From a checkpoint of a small mixture-of-experts model trained on Wikipedia.
Size: 8 layers, vocabulary 9264.
Experts: 64 experts in each of 4 layers, 288 SwiGLU neurons an expert, 2 picks a token, a softmax router, 8 empty slots to pick.
Training: a variant of Adam for the experts, 338M tokens, 5164 steps.
Below are experts of layer 4 (counted from 0) of a mixture-of-experts language model. Rows are named router (the router's row for the expert), gate (a neuron's input weights, with its number), up (a neuron's input weights, with its number) and show model dimensions 0-223. Each number is 128 + 24 x the weight over its row's rms, rounded and kept within 0 to 255. Numbers have three digits each.
After each expert's rows: "mostly gets" lists some tokens that are sent to it at least half of the time. This comes from a sample of Wikipedia text that the model never trained on.

# expert 56
router:132142082130113133121127128103129106141148156140119100172121160121084099145147090138153134116131163000108142145136152081154136130121149103144105112125149125118108115154137101145165120100148133105130131115150124135124105134125119151126134130118115100139099136119132136146136149107196176165124135091052079143138149151191127128096154155102137127116140134106150115086116093130129149104119120108148150122151175125182120135120113150113146146149169084151113151114107111157140087110152122144118126155146097114136153115145150141128123156131134105127115146141138119137149131115120131129149116130104118090094138091070142132134129146132099149101129116137129142128147115098138135141121
gate12:124103130126118151126153102103161141098135155111094089136089160133109108131160126138133119111122089111121139130061148173118138145089115148133118140158140146112139119132152178170101163106140083147123118124106133167131135145097119143109149138106169118146090107140144158136143166103133097117105119132117143134184152114132143121146132152113154150147143106130132119139111121143177116143128165106143143121104162145147079107154139142132148131164144133159096145110140103129133127107130149127166151151158072078099155201149146192125173123133150160095116104161140132114106153076145132124120061118131139112131133130163110129155135174126101176149116138106092123109110143155105161152127
up12:160135167127164125130129112119132122130098165133143082066110130112120112178063159129124149138115156109121117114147140148145129167117136131145098125147064111089128094119100125145126046120138127136108147175110163110105139136123123123124175122159126091154105124110084144137127139134131139117128137130114170172108179134137119088078141136134133117135114140160117110128107088116103109112109151134145136097107130111152137140145095070108130203123161092140096138133086113139131129146148155079095141145130120144090139132145142147140119107155127108090138101127132067134110116166134120163127113150137134132154107142144144117167135138104134134152108138113143107152150147138074091117169
mostly gets: " von", " Jr", " van", " Mc", " da", " Evans"

# expert 16
router:114140091116117120099115115092128108123155132128120103179148152149101072132137105127134137109126171000105137136136155097142144146151138116128113110147143116115099100150167113141137116107143146124119129112144102133116106151122094128155120141156117131122101134134140155164132139130168178152151120110037101135128140135168155134103146122098131153103148161128153116104092085122133163127111132112113169121141154132173120135125099151111143114161153085140128158097084149136161090114156111114119132146155114146124160127128162115123104152106129102094119149142128157138136113138134116135162108111090131099110116109069160149122142152133098156101136119155157157153116133115125123115148
gate11:142138129108155138111099189106126142124186134138072171097153114143107091137143136134118140123131198074145116074154093144131111135128123121174120129125161093148088099071112145113140114098153114122115088118149121150126105134083124115158128145141122195107087151150077129080115134147127151128146152134124145100094106103103124122151119141059129102105130141146151117122133108113118125092171144110088143120111140142105139117146181118163156120121117114156141114098089137109104107138138142124112137138162118085130141128103106096118134103158135089144134167151120096133107158155112134134136114145110133139121117144108123158137166112122166129121107169133080134130152168126108125115163
up11:172132142121130130115101130123153100134179141127084117107130088129115170135160106125131136128134150134138122075152108133133140127120114127135156119089142116122113151110135112129140079162142145132116104110163137157108156130134082085128121132125140139115126110124111084136082076108112136155078107158164163107151105129135140094112129115093112065103189147138153123141166140145157183122127143112129163150111117146146132123151142150146105133089141124160136165098094130131105104125146132151144127130124161119095174129117087106132148143127130111118121127162140086103158112141135069129148149142114130131117124161109080154187175061141100122106194156105137125139158146150116127096127
mostly gets: " Jr", "umbent", " Co", "Gu", "Ge"

# expert 41
router:122130077135106166151141133077160133136126164142105106136121132151073080148107091119163156091146161133103164084126129139144101121141118115146110131130126145106104119142145140151140132122116138125098127102148121119144105171123102141148143133148120146143110123117150175129122111132145172116126088102146098169168172146137135164134160137110133168087133205147135123102118093120133169102097124113111164120121174117156120079101124138099140157142123116146124126166060119150148082120123099103107145170157119114095155094098117106169118154099135115115112155131103142135128121143137130096124116150129147104083136094067156157150153151099086115153118114151139156135137154109129152135134
gate5:133121114135148122122071133157144094153123137123101131136102125120115130116146152139103122099131133135154127108113132142140167117089126162111134114110142135164138130162120137124146106113118136156132076161149108120088140149132096113145170099142124123147109110149160145147155113164119205180125108153140098145119162097123107165111141143145123120111116124140125152166150172139123161157128122123164139074107149131158110177103128100126122066133129149200102146130111110103100140128126126136136129118167156110097099114140108135111158138145100082108109125141123129157122136107083117120161134143129146153154144119152176119101171075146145097163135072117143105083140171075151156170129
up5:160146139103097149090168108096145160152139143134160125123147169099128092107119082107168156164133116121119140152158148120154140136143151105115116126147116128116151103116119114133122166132147119107123094090083153101073155146119119125127130101113115125136132119119163098157118138099135108080155126115105140138172096129135120088100158196107118113119134139152155128128122063134093129062082155150134119169174081142143131098129147141163137141131132122064124130084139125136104108132116153123088128131103125133124119147116113129126107116111189152148151130144165145116138140149105140131117147117110122117143111091136101123103101166120078136078156145154134131172138098132160096090147
mostly gets: " into", " to", " through", " around", " during", " on"

# expert 1
router:121114118127114111116143143103150116157142135148116145160103135133085092124142095146129151091096170025070126133123139133161095130145115115125108147125119101145116123125129136120173106095118111116129124133165122127134102128149108151123141134143115144098124160116108149131130139140179161173143123103032118146114130132166182136089156111117140143076156180104180128110114104120128133104101140107135158128103168133167130112169101130082144126123161081166125142120106100136161121110126104140106141132153103146121161096128149124151121131120133087135101189120155118156125129099137109135114101143090129086130112096093145130141151163103140120125151126131124131131134140145139127110165
gate4:114129113074079119100128108156088121122222151148162153139157147151120131139114102117112124113137168111178136152123144105140132116108110117121090126127103160131117130109132159136087137123141126113143095147094119119106078105117069082085112095147175117144077143083116125117124122099110136136155137147105108147128117137150126124136134107141121091177135174119098149094108119139103117127124108140131130132113162155172133109135116145102166183099155145097124122147124157110135118131095129127167149157149100116099147136152155124072166151156121129127152121131130106075136151174116148086146124106135138131103120142098121129098138137158141121138161111100139134097163121097161109091110
up4:115124155124116136114144158095151124108117128120148117139139143135112110142098160123163170111085153134116093121145117166124115106103119132071116114128144148144119150129106114110080093145095125170112106129128141075151119122117141106170072111076127112091093167098111123145155138103134145108154122135148135115153110126150083139131118126103087122148148140102134134088171166187106108163085158128149146099123072118132178157116127155094114120116155159111109129111097169118175121139094128133105143103155149109152129137155171136136143145093123093132148144127140104109156092137073143112134113130110140145095118103118157157149165079150136133156138146133167150109125110146147082136169
mostly gets: " Football", " Albums", " Sciences", " Baseball", " Arts", " Challenge"

# expert 11
router:097125090117133136143146099105140125127130176110120073163160134118077085171135085122179161113163110127104128119122101134156115137154080118138125124119152150097093116150117130151137114133109118107129119118118125154123078133104085139151107144166126137120109142109118157146151150119115180130147078109153102179150149132155160133108149127109144165112153163126147108103111124129138126140138148079123162122114173090151085109143109167143111149151148089148141134160074118174151080139125096140118132157162097100146153091090132075147110161118156117117125127124121130166134131144143121123147108132139164085097123120133135150146167145141094123120117095133149178111147119144097154154150
gate5:140112156105118130126093134124116077150118092160145147147183110127121157120077153148127105115137139133147127144118155134147157136125162148103115114144120147133166171108146112093172101131156123110133177170119129127138165201095139130154134123137140157094126170173091114095101109125135140174145113127100132115108100122135119111113124134151155088119109107135118126148179152113116104147161094133111178158097115137110172138141149165088140105089184106152076095132141123113135117087141135104095128136136100133154127146147149151126162084136115106126153124126124122100146129118146108102150178128137157157146087098085104173163120138113145126129137115148133127103137144083135084105131
up5:109147066131100187159166130166125101129126117100153091139146116156166151130106094110154113168102132144086136144139137127108096107189095183122141153141146142156067150150143124145123154123136145140126105134138168157060150099166132118091094114132153143112116146124120132116115132150124143122136091104138081125085122151128157154141128112117144155130092091133123157146136166127149110135154196105088155140099156126138141132134136131144121092119124128140140092126120142153113133137088145150110160152139107158107166136106150142123138130165158151146140142113169149137113158129114105109160097142171080115150111135125140128138130133064130143143141158165152135118141142128123160131174
mostly gets: " with", " including", " among", " like", " after", "After"

# expert 37
router:106154128098155133089138123079134112176156154131148106123142157150095099123102097145148126088101120100134100124130194103159105114135090105111140072102158143119097110122159119131157125126132123054132144121148130108125101139138093131120129137142119165148144120100143169120154143110182151142139084140014133136129137103155155134134130112101126161112153155097140106115108111151157128138130124114156137119116151150113107113135096141087122144160133077111108127105100101135139112113137111134127144111165116133124130103111139126153131122132148094134097196146143144138081104134107122143151105115128141111103125110126130161155142151151072126091133091137146140157125179128107105124114
gate5:138122135126150111163127124114144085143147118143117170110139079160113102149144160175050150088122108144122141127080159132135133143149116086148116123087139112113098126150117146155156162136078160104114146133156094109169094125128133118194099092097123124192115126162149114113133145119132148107119105145119141117098110121162131119132152106166130111093159132187103096099142115144106135132118116100127125165153131111115125156132120101147113175109150122106160163139127132120115141123140114199155147115134109097121116119090137164124164134131093109090144159106121147129119132096142126126164184145103138110133105158126131150135122152113140132154143132112146106083067125144101118093126
up5:148104135142132130163159094122137132122161095120138136124105124143130116127138137139120152086133114151137128082091119152143164114113145090119124107117164037079149085112101107133148139133097124105112162073121152119108121149144158086109131127121127149148109116123143146125097145076178112121118089139077130131148144127152130124112116086140166090140151101143110117140171136125122136132116142143160206147123123135097143126144126147129096130125125121140101129135161094097119133131115128162139103100200145079105123133145111137164138096148104100103138147112118118150138108103129119155113137125107170125147085131126144095116080164120116181133123146122158057139139127172138146097131
mostly gets: " According", "Sing", " Died", " kind", " story", " book"

# expert 60
router:122120098119110117116122125100157103169158156137111117154121167134078081135137067131188130097144146066138146129130151102160105163141105103147117116116143119122114106164121126128127095120118140095137127149135099106120123144141113135125117154138108119139108137123152176163172145138148175152140100119122104156166150114157159145094121163106125141112105185114157104081103122132121144099107136097133142119109173109179125106157112159119141139108167081195107138156128122176160106110129095164125127156144107103099149120132128113147126158138140101146097145151135152151144123101105131132109097128120169095096154111077150146127137165115110156129133107142148176125141128105154160143162
gate6:130127121144108105164105157121120125141126115157128135109114140120073143149140094135074138122117141130106133165147144134145121085173111146130117133131154178141115112100151169124171116127105112110106159121116117132148171136078126119111147090138133100114189112116102107133135137137147129129126124110129118099091171141103126121177142126165138118087107163135094124150147149136144162134158156110134099171104158137124127071149103163128120168142066115094125107089090112088134124142104141168151134124124139144144120119106108099148110172095135095154128159138133128155109129138166070129099130170129120109137098122151121105150136127087149123179118055133103117101134147134163105083152
up6:124117144115092146115118157135116175097155151133122104146115123118167098098113119154117119142157085135162108108158135148125105116161086090099162135119140099186147094138100187132128118103153153073139131156141151124142092163114128113129108150105111147103071126109173121138119110097139144162113128088135111152115134177122131140101183144102072116130146131109112108124105104133102135102124136162120162076111096133163125156089184087147117108124110096115184121147115080106120104141173099113117146127148106140132104147113099133108149134125082100118119140150117124165141109140050111105157137093105138123126129105129097123115116099118115126124126124139142143124115100121103140141127
mostly gets: " la", " de", "La", " du", " y", " di"

# expert 3
router:134132122104105137106134108104135122151135133140161125101106141152080093115134078170129136074127141060075137120128140113144128107166112104096114134091135123113140115108138111098169140115153124117147114147150125109121092171143091131126112153149139141114132127122149164124150156139179155099156119094063118112070146128154182148089164136135141142101135170113179076135065133153089127125117144092136120114100192178162112118121120140128121149123139106146130157100102135152113133102128120146109177143157120110112120146096113102124137150151131105143114161133104166175116092103111110139100108134135144120121097129089161144169137126133108167123122145144142148130131146147121125112129
gate6:096161155153164121092156117067118099125151137132120117139097127106124152109074105152118130152140181120117129160151154139124093105085101119144138100126141158118130156108155114153137127129144144125172099098155078080077148115121106112116104100147134119122157128159127139107110136113153151120125100154080148164129122114136126146138127142125116139143126140144134101129093109109130134199130109090136127142117143097142106119135087107100130148105074125087124122180173124091176147119151144139126123147112101137131129102140164128101135126089110059090127122123119143122166144123147117125107117088121131098152115071103157114097152138176170107120104132143163141144095101119145079133128
up6:084091138143152133104174107127167123149169100143137116155093155116075125100121108117119128147091100126157187126088106134087099112111105120132130145115104144097108157140122113100118123159117146102144107105143126121135135111107114153103147133119149109139106115112156155098111143110136159121081150125099152138146126104114178063117111104110122156084114125132130111141126117154126103133153123103144114118149154116150078093135126123088128141126156116151167136208145137071136148119140139106170119107149109117110108083098156156075179138123167120129094105138087100110107142135162114143157163087080143147143128149127081137117134128146141154143143144096132110137108101116112149148124
mostly gets: " MPC", " Density", " Website", " Elevation", "ronic", "DST"

# expert 47
router:131143091088123140110140116101134112150154145142140096143129152167104109114127080176160115116129115027072126100126152118169126100169112093112128116093134148129097119125144116107136139119144139081122139141151054102101100157155119169120105145121124117115134138120150146123139156124139140099172119103091101136100164113152165169119161119124123135114136141103144125144081118130106149124100152087136131152108194194184112114140116129122112166153137087131147155120114141145130105092125108135127141146134080109135130124111128124155134134158138103178116156157111161137102093097131129146136127142132140108134116135089164134152114140121080147111105118154133123148148137130129150101118
gate4:143102138141122097180097084090139120122111132152104114149108163089130124118150068143159135093149155091104125117111143142038085107114140162090128101141113091138117072146129139138115136127096103108098115131158076144182117139153165149137121166127096113127134127090101152146146111135125134140128119124100153111095121147166129130155131146100110118121128133139085150127143104154127128143102098140134105167146154131141096153167127122075133112134144130116151151093143166141125145134113092135131120130120122113142087091103124109166136155106147094134117111168171138116157136113136163106130138087102119097143188134112174086119133172149155101140134120147139111151125097131123156101111
up4:119098149134152109128126099125112178101111135161116128167153167121138110124143144160136146142127137138163141148156157112141146108143140113145108138130137107058140104126131159152092107164141119109102183105133185111132101117118132135134156121107098138148168140132156142082097133104085172138132113161133127110141134141115146147127116127101071104145126117132119153047118124150121121187165163117128152122137118154111131124124194158140130168104146145086126124157113125161118071114151151109145111156133121095169125095137133135124137167180134119128153148087135134123146107097116130100181118086113080154138118099137109125137096130120123130091115155133128136145140178166163127143125
mostly gets: " Website", " Genus", " name", " Coordinates", "Species", " Phylum"